config = dict(
    n_experts=80,
    d_expert=96,
    init_std_router=0.00822,
    lr_router=0.00043,
    norm='rmsnorm',
    norm_eps=1e-06,
    optimizer='muon_variant',
    beta1=0.9,
    batch_tokens=[32768, 65536, 131072],
)
Below are experts of layer 2 (counted from 0) of a mixture-of-experts language model. Rows are named up (a neuron's input weights, with its number), down (a neuron's output weights, with its number) and show model dimensions 320-383. Each number is 500 + 50 x the weight over its row's rms, rounded and kept within 0 to 999. Numbers have three digits each.
Before each expert's rows: a language model's description of what the expert responds to; "comes before" lists some tokens at least twice as common just after its tokens as in all text. This comes from a sample of Wikipedia text that the model never trained on. Tokens count by the router's weight.

# expert 18
Word endings, number units. Final pieces of names and foreign words (Baháʼí, Moisés), plus number-and-unit tokens such as 000, million, years, ft.
comes before: "| ", "(", "|", "m ", "km", "million "
up0:485406354549412508394569506498433572515480512515513430545529564500521449461549427375568475454484592530496533453450582555397460556459397474535569533482433566525528482542584462428563575542474495
down0:532478469510496395449498567508378439508513446385608459574545500506536483530560416438453551504499437490459460480557523501432514476419444490564486605493426504516500558572504507539569574558533474
up1:486487469531420416560434461404472472611553488489509516481441543624436416519466502550476503461542464532447565494491477460525482414446607599596550498482476469480531556459536481483528473467471514
down1:473512506538468490497427470506599478465456457492498500546517494468525492477472498438539378415540444476475441494539500583493511482453531475477417481469534537534495576406591541485493544617517564
up2:442441491605392502535468530445560494616475516509563572563513630473552543492430553550548484447513556461479403522357376453522513502487466478514555502504564497518403515538523485543596524363514514
down2:541539478451455440543498482520478474437494558457497472490413507588436482563499412502538452455497495380444472442462473464500516569511463461519591374477489408507530502441499499498463505490482504
up3:554477482429542491524427479578504507503533505529554498533440480516549451454444420447493412484516501484470477582471530510437466570482481441528505560534416541435492387503555449567507505502509495
down3:435457514421592511513559441482488537561487489524432552588548559470442464530468574445414498534495544439479552513490409583396522498500541489567538529482485526388454440470518497499592450472495456
up4:608542522490512486502492564471440447594590552558491520416408604597530447525512502508438471495500499499513421548533498551499574545562518494427490514449475480385469526514519462536504491460563537
down4:465573509514483549482573506490436435482419489503500542446444480439353578546531492513460539425503497494517554505476470605519466448482469432521437458473455384520492496464509466444512442485530521
up5:507508444514438486464469624490618523494562621514521396535474507539499499517508471431494430543387581455545503408531606506515388456430446438464467498459523514536469474490508459536481485457528529
down5:563565563537488587496520541472437459525472494604562506472450455528506509540585583537509573549562462481473475485457476499525495477446584552526548546499432529517444546478417540533418514528398500
up6:525560487533604428547459434409451443503622392583521472488589535420446485528569480473477542428560610451480483522497455471455555519459540440452511489515420508453530537530478449510454429454471493
down6:538550459403561532498495588497572549434436510562571448517575538497489421482424469525553448517480525509480593584377504610493509511483488443480539576564472509506595477496477485450439545479540480
up7:489522507403564576448485430505489476520502482560475502548547449476646480506524568482522455482540545432447491445492479420498524454609498411474428537479612507465483506532407514485437467424483529
down7:526494512536534536473523388504513571412528413509566486487477504508581429421423517492391516433576624568514424550587406436521493575535490455519459509535531463462510555470525506509511510502521471
up8:587498489468491517533492507493552399474489474534471447619466540449500465531451597457466465471494517444578486411552462599528438583528487522518469509455492576529509489567558526478501480462512563
down8:644584459533497409492510520497540561472461465562532548448543507476469491521561492470541485522428534524445513460532349478580497507592464565547524523438524418517533475438398496409547413516346497

# expert 46
Nouns ending phrases. Nouns closing coordinated phrases (and time, and year), table header words like Year, Apps, Length, Species, and numbers in stats tables.
comes before: "| ", ".", "|", "–", "; ", ":"
up0:595470490559552603485450497473657523500526512461532505543516424464466517544528467511541431534520479589552553543475448501521531454507339500511556487480523530551568472471482507487496461567496538
down0:494462503430486427551566504518571489563514388468517497535587518552496520472489494432486590525519504557530494524490447514592440506504515472518531523537536424533504523529513557498454468492463462
up1:556430408527434418512570477504598500475547507506490481452515581561500512486437568517444457451570578508461487520542592458519547504559517515459455516561509496579462439484582562359468590501488414
down1:487460521509572564479445463503429469440509405547485527608511499526475522493516570441486431561538509467515578503406507510520454526455512476520498530458574453530459443544481455469392562474495555
up2:459562484496592600533460428489499486453493481519562583506496528390529504612509581611459466454455542489521469559435524509506510477591459475617577533500447510508508414561549524543434553464452486
down2:403511435494492508590487433556534541483496602511590553454457424491487565509485496553476385511438566472513453557532393464583439453452529502553445479547359513492374498572463543571529524505447525
up3:501352453525394526414507443379487466595522439514485470471511470470520515507481434478450567446565519465460487560517495483465496547488512524438430506534563504521440567417470483508424446610495516
down3:497430543518529574499534448496442506495432483473482515526512494525447539457491588535501586354519401418398429468554549404528510536481516541436573518540420481599511574544514523569437457567496494
up4:442491505515500494508465511485537452560532453429495414522489490486470539532509488542458374506480535404496516573480491462473386436505462459401549418518526543535545532544553479420534465536432470
down4:498596516481449521465487412460528454521560478408488514559474487465480576552532478507333404497567585466509584499499519517586487419453443437426441527508555577486429445524504422472437464511531524
up5:547556454515539551584555542487537550580452467586507549512504487592555515592575496568487524608507608444464569443583471449500544552532476436479542480577464512487459449550462532469512467504464505
down5:455607423469626478588526524499468471459457433485502482533516494568400546532445494489545529583508460488520578539594504426484562492480560452516504530452475528484515557523515448581532460520442598
up6:555555540526462542422519520482500457464579462527446516525576549415549516459551459476417446458555499563521483512617469509450433458453470521551505404500513483557564422594482516541500603513539529
down6:513498518500475419519450536533473476462477456429478536510539551481529465475546531431463580522496485410500607491418481531423526578535454463575490379415500505530340401495565469493465464517389544
up7:595534476534488560515471516488575457475509525479512541453531447573472504575464481522434542459522456491478445550578614574536519438527551500489467514476515525600512471472542425540487521474505499
down7:490515532509521514470431430460452480472554550492499587522501497507434497554430475566493528514449454488533492483547538504524462533412473556450477562543413482546473374595589397470520467372482640
up8:426493500529496455464470414558522534515490459498551484454474445565477471456434546611474498545532519484572499534517483503507534549398458535448574454558472486525449492506500500454483485472529453
down8:502558681501491500557509459469466553579439501485507532545474493506502488513491553438454511497513503641504539477504536525544486533504488554455507448566478522515474502497532569467412450457466550

# expert 35
Head nouns of phrases. Common nouns heading a noun phrase after adjectives or articles, like medal, career, area, list, pick, unit, team, census.
comes before: "of ", ", ", "in ", ". ", "for ", "("
up0:568492478511532426496582498461419550532524493533629519457493549485613476522498550486487447569519537566521601562477532502569475408513438569516490478542423562516544480527529429383487603499447561
down0:466554505496492441508553467457524578553494438501524473573455497469439447528533509475491485593438541435439513507385456464531527534557506490465558500437486480548526598594484451518525435526552508
up1:518532503578567482546530576477574549504544490627548505454506575509600499423509489513402427445532481441498520509485496491502458511484518454514572456490563476550573506465549505433485555418461521
down1:593482484494499539509544496472415459539570595486455445550472460482534480421552529598512529548466516564433478446429502456471511644501591495478531450536507428561480486439442534488495399462505430
up2:499485477486513442494471448461461538583444428519543508412495538482494504494497503501550578557419455517354532513429446504495474512522514475439492446540510466569565498443497555506478399510539620
down2:546561603556454561440505570526453434511463490495486535465537541524482401512504563474410575541508411482507458404458497484524523457459524454406476555493494486446561438530535429537466468538512446
up3:507441507513436468542453484544508464503537479551555567629488434458538534450516558477465453447441430512526467469513507361453516574483551494506409490542537467449436529457514490512519572581518568
down3:501519552550433525483501575471461562480435569474510533580516532537489480398451503537511566473402491468422534464486454488359435473428481514509432399459551494434500444510401531481558550541526584
up4:513426504450502541547547432501423515547412515476470471426546507410507505466566600529516564453509557478541486550524464486426517571487528519431430612498555490508512474477495563480446433477373581
down4:465479536442447514575510476479443412452464494433441521430534389439435450407516459422499609500420433520551434562567461506533521483466487440492564469492498522532429542486467548506484570511543499
up5:573578530433486492460490509463440446532554535497459416469452559487491556466532463487459477519588480519453535494550539476543547570533474490512497520413471441424490495452457480447480540469445591
down5:583475435566479435517485583562499454598512457343479534519460434498516546578536436459514495585542548524504536493478526522510470545471530540523547458524500499541377435518483507517457503491501487
up6:603538620481525528491530566540426479505503541558517499412514468509533478561485546512593484482542545581454505512519495406494423600542504565563485452493483510469533576484461506414476593535475549
down6:571512563476558530500480479501542475507489485522475444614456528502576561558477493495524422428506513579565520517550474455567406551505513470505476525361461483496489457468499565486551503542508447
up7:501525477544432431412471548615434566533531478545520561585494553445449458484553487581539471518466558513534532454590555491470429554554416520486567532485467610486481522460510540435455475535437556
down7:533556432514479477476499491457474449459474545523423492536490600497449523471479521514555489558488438574486518522470533521512472525588498475441452419591448500510504479543511442459550577558513516
up8:522458443500547429482492497567498617482493488522553526466531535464622517511585519501478467527589527552480434579463496594552451484548444489463556511444546501516545532471465452554495527472510557
down8:443521444531562475473552463534538532445600522538444584545522490538437457566465527441481463462489563505478527492508424543466461521552474470511590448419403552502599501463601409486515518483525504

# expert 16
Mid-word fragments. Short word pieces inside longer words and surnames, such as on in Electronics, ma in Verma, ran in Curran, CO in UNESCO.
comes before: ", ", "s ", ". ", "'", "; ", ") "
up0:537452500513555525608390493460496492495505482482493493482424530522400418594572507594497412494478478459448452533526431534577492485566495492540429519591534556501510530497513468474551529614494532
down0:490576481501534531454455564500546454521527545372454509567476447444596449535497451505497465555513478515516488572477531496511476452466544501594491464489485463425479516444457528520544459593471516
up1:485541513509558502483556442512576488482484581537505369556464515495516496562520553467583553466564511522528444520538392552470421517426494488460544455397491529472464437529489428562572490484502501
down1:528517582594539448566515575637454576533445497472476549531466516414435500475474506474470528505506553450435431514470475518581517412530445452460602450547540477388558429541490455522482500505485520
up2:504458463558512421528560513578495507400570506525454538486517640513432526587354568468514565529502475434419528561602513496433483542508430568437529488521418456530522484485510499390484479522545390
down2:606544500505624434536506423434489494491493443492504507518515507474418464377527520449533514538436457491562526490538578415570558407481504471460547540550477612487469480481546468486469484556455527
up3:526449448317547474596454507524582534514540589477504553423438552462517531559471582445531422484498521567463543551553530458513563542518563525447496535504586531498442465532640466492494503457593524
down3:456485523462511531483488530484526466498519472492455515471445612528444527441504524516534550512579582514453486406574475494508371530528472443547521575448454477462555461487532560459569472514563451
up4:443463545477428562478458479528429471492517544527498559448452592535482493581541535504500406431484456443483559437535500479489453502559585539527534456564521470494515496450440578485503527506496546
down4:510552488454350539401514503586471516405530602540451534412489571634525484573560568565457484446494527509499582474514502567444549506485590488552600454389499469492539435438488499508483511491510493
up5:498526541431455582472486507487520510477445457545467467520480537495506525516463505514614550502520578508448520555537550430509525484521576543591498501498423512491514487518448456510513476523511507
down5:493520603439556469496536534490475420535468521446457532532493453454464448524578495440502532549539564529530546526548464429455562447554497535478434477490428485445556477452557506548506488472528545
up6:441543473452567567507410504468456532576604470485524459497502515477519529507518551512472410449490590570510577599464533499477564466383532551472478492517472542452461498450442485532432419489527399
down6:439530467508601504532439572467502460482583454494548540511517494550498594542486565527486470506569514477390552515432627602487458482467460509486545436467629570526520499544519459454533385511451407
up7:503596513510564440522523507532474447428458519467491554524532519527480487521445521517504532475477534460408523571538441441404455457544463531480464435411470511451566491530494494584485487563569423
down7:523569532421448552527523526430452559523471513506549436394412525429551551561447535514474525466494425546450522481474492537516536459475525525510601549604483427523494539490489493540508554519438446
up8:475576508410582553469563502502536497396554499486458545471621471398520473512613507461412534506432534513531425481521450443459550498542481349492473602452448562463506540651456478482567526531509480
down8:457501467487439428515459557491523493529479472426521517479516470552513454587411494411458431573546467431516614500636636376521516527485532584479478628443558559567550526465564478530442406515538423

# expert 47
Line breaks, headings. Paragraph and line breaks, title = marks and section headers, and capitalized words starting lines like Born, Location, According, At.
comes before: "- ", "| ", "= ", "==", "== ", "==="
up0:510469450515540481563478544469426534476518459506582490497526543519519564429477569452574535518582520442501547409503518446435498600531466441610491460565466489541439464504570470383444549539572451
down0:564526534537495550504503555499552507504472426569440455559499439484545494495606498500496581507532494491496412565471475510463505511413529511535489515473579510477551446436492536468626443458487563
up1:552447520551504622448421420486523563535460522521457451548618520548472454489465513493445550486513408512528472551507577577502532483417519445488474477413501426466596461532485660400465494402493464
down1:488485481460535557489431532545488555534470496545517596435444560450570513491509539490486586460436506423521634505501583569511431497489540451525487372552564498515463468498506527438488440414499490
up2:495470529471479556470444456437538529583484512533473556474475568521500468439446473529521554562494590481640472458514482523534421519568543444590591515519593462472410444502549502484454461453471616
down2:468459527537551551441476495450528415542455556449499569506430463507452481542519424453531564536481523570546453479485503426471456466469491540494509397504435592499564454508445489536529490500537448
up3:497464557474493506492513496485451522428465463552500446565535456536442505487353466521508528465552477535513464556614538499425450467404445496468609466564534506529452549538539488509418430568551433
down3:566575563509553516501458523553516439373492369571503530449505615544609505468495521502480417548483467464535447479495465532500495516478487482507461564508495550490408489532508523483456467468565421
up4:563409567515570437502534563546462445506593569574496508496498521608434486612571493514406551459524582483442525555606603398544529491505535521591449484531451568401498503503395484457527442531560491
down4:483526498521565542489479618552513445390583513517457485382468518571491414509538373536467485439427515524486399461467505488561479489503530502491531486435610643536571496440441476437479443601442465
up5:497506545505517557470508539436478522606460470594479509484513564533505437403610446504539466544542568498565572541496470465543500404412406439408485508477468529519478528488504554382464571496492530
down5:507435522506473505582513455418473426453485486413475490543514572554534580518541511550495492518395542495472435435491632506563533469527493491519481419471480483536383444542450510571524469484501435
up6:546498474482563615499442488441506478526580552487537505477410518524573483513571508535529473476570606580464506518554580524555533510541449505474548608525489436485465467482427576396514498541495475
down6:539490478404543410515538518497460446473543414545540559441520521503529457470514523572520504450511458484426508522608485525458510523536435462458543507454524479474512592504491413442469516465559456
up7:568461470402449444485415468517520471548521442562529578533511464475545440496489476446492407539554533533468489503461490515515446551490522527465561443501488488465497450535395504503527507439525430
down7:511483471546459541470440507563481498490508508533564613548589545518438566550512501589446442525412427571563565445514467445476558477495532469471485524490443453496532511556446503493444628549437538
up8:535559488531530415452437434461613497558497580441502408496505585406519486483510486592447520462482500467415495484428485452486390598428480427585560563497487369452549439562439552420483481513446513
down8:517506530591439558507439484425527471532438619462536510508481483571481428545496489521467521557504516485515480500419422420460605466458567512515471480509438521438547473560496579545479541613539511

# expert 33
Table cells, section words. Blank table cells and words in headers, infobox fields and election or sports tables, such as Preceded, Released, Substitutes, Other uses.
comes before: "| ", "|", ": ", "of ", "by", "JPL "
up0:546448545498479512478452451398436530430454385600614495476566559543511558489464480438548502497523519579485501513491473544551548581511559545526434550520429426548498479501511504455460451530470466
down0:454571502501472483525572474461477489397529475492473475442435549482534488396433495516469629465547481413395430470539514521509524528562546559429558556448551488424534530523517480604475516465519487
up1:535547426461425572492491497509645537574422425505498569543559556427440524503631488508552491489484509507476500544537492538586482536519508457481565534497441443451488474543535482446520509590436583
down1:542590502496401439512449495465582506520524457483536615550550486530457508577540523451417481475461522584468602475384501559623528480537422499486439427486438575557554422521577526573579585528518527
up2:488538452563569468526486527508537464502552564531431497498449448444509493514463569584422526522498438509518453555485526533414611615414482490573520419511440495511590453530502522537488529544432529
down2:505496468493512499419485518512383595521465447456499545536435500440499472646527531418496495492505441508511467568464559501557564473496435493490492491612481439574555493521483487461566389567457503
up3:526478481543438546465527476500537438485450393522432540517508466444533437491478533515499490540512526579534582485445456492471572567506447589479511630518503451484582546438545582461458414455423544
down3:510559553479542401480481500482505452414651577571366396510509497514518534569438476478489543520532501515441524537528429530394473476413557551519444456360347590542491469500348547510561459506528580
up4:468461382544420494485416473535582535530527456534487553500453491453538478466491468519473441458491642459480542448518433471444485488566536495527606468500517516449486473531516519390440558483543439
down4:393516411523562518546413439494610591452502507470469568452475528614478489459518438541489446473546562615515457527442480411481575515487391512475562456580541426495440448439467539518503489556498502
up5:478415501557453349454513529385542565530451490617557483451463587540548456438467491455564578488489506468510436526543517537499517498489479471466455526416519490441519454480445552462493439500462479
down5:508462568515488464477500557485520550464452508509481416402573522585445573568418515597524546413483556474512428460518453578498566447493469574488500480422586487547571426420551432467579513461461524
up6:488478523541554422418448441550488470481559605527503594499369545520534530436480538463557534486604497466393433528531441460540530626415547524530547455514548502504542507504580444418504512447467437
down6:412514528518547508548466486496485459558485489511506457489578551449504600432516472545530453540538542407512458491486460568511532480451485460463424488575541478506477520431480572510505542489511592
up7:480527505535522542522531503514562518522491440603465498516460603395472487505498504426453546449568548467536472465526579462487386473538398484582511470556463377462464553518444508493474445538501507
down7:435590444538533526439480475415533498502509432444464519530518440639546539540478553455467593455464471460607543601464535425544557453581487420583448460571436524535501560518489537464496493466574604
up8:616503485497504435555462498413569517478474503571585437517428461416526485459526560526523496493564473463511388605503553423492486500520496555501522463546555532512613509434542499569422498456482604
down8:457496590481559517434508555458547486534501497478502447458485432475503473482480572410414526471575497543485561448572441485406505443456470452469608592465514527568528448490598459540506572426476527

# expert 51
Clause-starting words. Words opening a new sentence or clause, mainly pronouns and connectives after punctuation or line breaks, such as He, She, It, but, with.
comes before: "| ", "|", "was ", "is ", "had ", "has "
up0:509462340432538481513565416507393554513489489560574483502459523481461596482507553483461472530529468417477410511427543533523465576542468481478474545601452445489452527490505486527492465440541531
down0:466435514535516425491470357431444465478463594465574400539369497529503572489540443564447445466553485542530559486429536562510536508479534463570542457592435482526540410440526383487519398457541503
up1:554511491507514544561451549530435460535606555499509536496547482473461598465445530458468485495511442530519569481487475437494565409517501526540413440628519573438506575521409520513559535480466489
down1:512489489570560506440447433485504528498528471470446499467473435506514462524436570521433472525495545470489556533428453491487485495505488427505492495567552421516493559507485489472547564541545552
up2:509439477453465471518500561500511571550451455462592527575641519474604484554550585493564443477547515544413538439490492482494453642430556434508598470508489557483567491539491470488499485470454457
down2:524523501485477516531417493478497555556410466479613553516632481466478458379572471489442508470470478506460527567527502607378452497517571464509510586601438480544555578564450527519454444440507561
up3:563528469482441595523415499500476440571508524471539486585551484474420448548545461526463458555513395498469404454461501453546481570472488455508473419400496553342494452465386506481562439441489546
down3:466435644519525549424480398403488552581495599565514526402513504506457544488482508489476517497520507497546415470488464457500481485475511380567495514483526440535525513488484589595516511512543567
up4:532617446510476490458354500508498486478487444568547491554451475542450455459433532523478493444469409486607449533536483421458453539492585589520568442638544533482459388492439486501541495521469472
down4:511524524491540522507494486514494503513494413437550574602567410525507517566501522437488439540522464447439496430480501485490549403464499502438513503503574521502595538501577463483509417415456465
up5:480438537607489581472486491529449557478621554506486470468537446599540508501598440559546490520600531522544481487427510557471390529458455423504559487476425480468449515500456478452470469487420433
down5:480378567459515499517454560561579565415473501489502516573539433578460542444452499473458413609418496398521471458591424463451441551439495503485609461565544537411530407480444554448439583527504464
up6:434579497359456579490557514552562502526508501442511466501461535455479441503568436492511434524536511454440405609483488413466550489446494494508515485518523476417419464441455488559421503523496599
down6:443480601512483536473494525451464503513491551533441414437520483501473506508520484528559603522489593571520454409408486547505536471516579458522530511598523590569469457525465480536510527497596508
up7:496471511516470523522488534443412548528449446485420451585592549470539486509459673411469449504511440556572476558529574527471423485477495431469601465475586551440500459590565505534426443541520551
down7:564497466462540418481524521423448429476431579477425494535475496583425493499490479469435471552525491491442553507568492547495480446522571532475413447490473426528524478460508501484525498460515583
up8:537544483532452546500502527523457438475519584520468478511516549480548463476476537471592500534429504461438508538465459470451474538418541568588492541573525447508506509434466365508516468444396468
down8:450560461483498406495526542533451450513535376443424519604610514476487511482515523497579488675555449523514514514463492546564533519508488488460597504511531387559581523479493409490527559529523502

# expert 32
Head nouns after articles. Common nouns after the, a or his, usually followed by of or in, such as film, team, album, government, structures.
comes before: "of ", "in ", "and ", "for ", "to ", "was "
up0:511439462478541533430433501505472573593547518553643471434412505439446471516545618505586486625454543519511467549492561363564544587505510412572475494556495442472584515548507505412587490482498387
down0:565522481570519488578540508419547466476523515462495520560470526529475551508598394446477514472531540529528511475449442559492487491485570458557539477482511483451493505499512555511444468483483551
up1:451479455521449493462491514567485516514540487560472436455447460415513490480490492514456455568527491564548486453529535464483537530623428454574514503579457465442541497573462525502518515552510567
down1:396519470544566474534520556587541499428451508426382540506528426606489536432490485549428480531494593559604486551503545573484513487550436413554478497552518496484482488495509408475540444458515515
up2:476470471465468542492413492486502619522560479567566530499465526394445575430516527525573436502479423428454462490461515503468584515519571488571564464469468398397579398533438491378526471520541454
down2:488538505426481378503500408487572495435331407484550490518608401525447590533461544421475520507494470455536522505437576451536437495557427552504510461534509474633602410428535529483455511547520556
up3:526526480448610540524489465592451550607564431582589556499468482452501549401533495491510519400480492621483483523490529518570522527566611456467561468468464515483474519473511437333463522511498562
down3:538502411425464518510459517490589551490473555512564564482618537549505489507429492535493375479496553535510440497512477476527471575504490526583483544552396482510522528455461483492497569502499480
up4:483533438515486508508430453475541470578484541540536495446544580565445459449527533490475556469520516559507604526461515519501522516518478509455612489608530509475581490465530444455409539496532515
down4:505476586428503507470506590511508533405558569508524487485588517428450530508506530415538507453451470447564596429483388501410515452638524516497525467604546487401503537497404523500454462440530575
up5:504447570447485465522484456471415556548425499507600508435514519512542478457458517510459561520386527543503465462520472498591486484547564568497510443540409434388483497528490407475498526524531482
down5:500530474450463567495514510441536507515524472575404557591530594468514494533511485498432410487570530556483493468510440496492477475494473480504489497526501459479531415525434518497517465493483587
up6:492496452554493525509517578563495486527510544601555475524491456449527598514581575598532469491498553526459527476488478477530452375538494515513564534444528506463479564479538510470411508479489477
down6:537511477534450484460552520400532555549475479525467527516559494484407477500466502530540512435510379443566431500476477443511530441421525452552457447479520546466448527475533458462531485425573487
up7:484496454511419557521500539566546498430526576547455492487484434409463481544485532485500495505473491456519516507535526475585437463521463467464455563494507470521576510545512468476597510417422548
down7:508537481483578564520499526544495567425565582522403570416549497436474497579570441575515573568586512432605527528514577465548468426482532509526424524451429510414481431545516490454526470456469442
up8:474497473485529539458496475418465481528551445498515421462390520470501401503495445499539550528392529465492466515446535508465465457449554523504483482472511521473517425462370501488505530490464572
down8:601474468475542545546558439524512437444424470443598563470483478491522525456447558628564416438393447517589480411531572503589455446543572573491533500541522414551467478493483512496424540534487549

# expert 12
Indefinite articles, numerals. Indefinite articles and small quantity words starting a noun phrase after a verb or preposition, like a, an, two, several, one.
comes before: "| ", "–", ",", "|", "new ", "; "
up0:449424533525529415475479532531495559482545448564546437512529450505511506525574582575426418476588555452550462552517434554462448572457585547439491465478464491471512388508545492535543399470480552
down0:514450440492454491496534518503549577521494466497600564552483450552543568573493499526451449517462508500462544515559465572512515511510493538502591448521524449524434508444532552500511390466493504
up1:509477455545583531486448407486571467500525514501472504481496474477485613550418547555481517505540477502512557516584526497610538485474432504479492483603463536464472565510476556476526518509501456
down1:522528606522531572439547471475412467507494498463482531594405462452496579449523507519495603488420495572481559542527469425505534468508437475533611592462509472391516414568525441500540431446638501
up2:452401532427462450413559439492495522513540495503484515483423473479494479529537503575517504524566489538507514558575513512527479553609508501437520557521464487423457462492503500460487554518552537
down2:530485464551561395473483453402512561475468469456488580551485510484592498492492557417435536524488480493465457451509438541488552578375492461450479491513512572482428503448520524553450456583513514
up3:464488571562513459504421452517495544450488524515475501469516482494522590585538573551493507471465512500509600445519479451440543493598480604520615473468437576512574335580510451535504506471582481
down3:437544473453467464431588533522551489538433480467506536514519554508471582468453517531527445544488462617567435571468433503569581502499503540538496502508479452524507596483541514449585511539439463
up4:539485592552377468497485521415591459484528470636479486509537486514489475463432517479520509486537440537458469474480525498486466555425555531488578448435442527432549442428458460526446518479426427
down4:396434489520409371480540410533541538488594504490507482424416486553540531525483467528517427468605491483541465497456502519527434489476551422537475504574518573511517482544406506468508442526504512
up5:518506516419509544500578493482404575469500523464486466500442427470678463509500550526482468490409539459536472467556480447404442602494543566501447487463350406486514469412497480485538583449615501
down5:552489466481424527421545594450546574526576473512555500484504498485466527511467466513489505493499614597585559486560580456563486466386467536459437530331504490485496491449538526523430510521539533
up6:409436498597549459519516453496544484466488532517480558507490467506489469424414516632463492523547523441600454551514576549492458543499477417483483499492551572456512514528491454557390470438589471
down6:490523448493515497500501488520504490502586522530524611547533472462448531498500472513444483499483458507500530562551455563468524502468504519410536511493476503539484472572555512463517457497553560
up7:476491524572572496480517527457486574491501519561467529504515529347549576491536546565469562432473458329507438519468565544472430459626488550438500551532492580541559484477508437559489501480588570
down7:467442450521630524374550509495545552372461473494571520467513600451478500515503446521482426436421524621522531488535442494476462478454536392516465506484509510447537454579476449521383475541520416
up8:513489483476466470467488472545467430557476470446502543452504546483489452515464444466490520495531560518535558507472464542549507465480556501468490496514515467514590512549469562479526510468493498
down8:502550586400554567520505541382603538496505570514464467520411425549460584508516562505535453489478462464429504467537422549605551532401525499472461500491478497444472457494382535499514500488418538

# expert 48
Plural suffixes, sentence ends. Plural or noun-suffix word pieces ending a word (regim-ents, stat-ues, -ations) and the full stops or commas following them.
comes before: ", ", "\n\n", ". ", "The ", "and ", "He "
up0:541491504571597494554444563463589528472482556458492469502541498482533505455520541555548466447453453490533486414535510611493552615481452485523640439524490423473417519519438486543558551491487580
down0:531504477404413496445553481497553491556572518528503511464525568496509589435493553538554478497457442521420315559504481467502562508561453600472533484439471517415546479511559521439477480565529526
up1:495447469514458499497505442551460485454502465521467543513561519535552485477376524439579525493542515486506497409437492574517477393470464588508620490490427554516509540526473429490616427569575456
down1:437384495509465542564471448461461543465550500445429444523541553486514536423470580501538443430505489427390429556574370539579559446520424499441409414578491497511582477472465483422487416455440486
up2:520564499526604527549429402551463460450673491495498455497451487498502546459482396533537473444625506501499542507521492488496510482476498439512529539524546424561537452463501561391471500422520515
down2:424586499471492458466463430560499459441410528486566520513509523517486530439564511532535517482488451448571503474464508495487527452573520511428437517503425519538606452466544513498440554424556505
up3:492552442505513506548536515479619473472510537517511523518432459478548608559495586543485461418599478474481463497505550448516464534483547527478486551493523450490457510544508501542480508452552506
down3:604482513538486461445518472493600555489511617516601495490569504537539502436410428553465562530515538501526488573487506539535539504498547522467445481494454638536506499499571482444502498573432512
up4:525494433422474556391433529509456524581552521503540415451477542518450467493481506458439500491423537481611515494486480537495530429578527556459460526488558443487504522504545464479502468393417523
down4:472542411536470472630441438576410446509472508562510509437490484463471553475476581496473498464466534540491560540496553574442449452480560457493514548495451431594451529519513484541525579529534446
up5:471463434509489457490503526505585391528516544415488433381477509556523534521603490525500548523476531511417486478459519503464524563586532596526488509456531503568510478527551535470438487499419579
down5:421455478590436489565563452528551490439393487490450498482593554656394555433540466397480556545503558499574582541444486515437600528501552554459513488491472531503510464519492562480494552495403588
up6:466473433442566419551535545499520515482485552485442483578503542550501472390483490555476461492528576612490509479488459538493480460555572477411628436562478448473439563501432470564493498501585589
down6:421473583556441519440465539463440566468454471506492578606612595531436445448510539541557534517515507433460532532583480496592498432482498541509524469430499518468500487584664495538491541585457491
up7:428460473532407584494437488476569466479592545494540455483585474503482408476471527514501524423542529448496540558549547456421522540482582431464465567605518566509507376501476397526535554480467500
down7:556502456484549433565552433505406467530455482568498543500575477416524525511546541514547556515554480464499456496432520474458553514455550517457429428511487573448482414510473516492537448501460455
up8:489413570523562583515480481554453455568416409557515437452554489541558484586513435514538445508492488492345477498494457460498547458530544400514436490514537538478470495570458541464445536478457598
down8:500423549504469502495498511514482516549533470579546558532471467468534516468486499487401516526582478605447476447459465478508436465567462577506500539561472544607493522514518512455433555577470474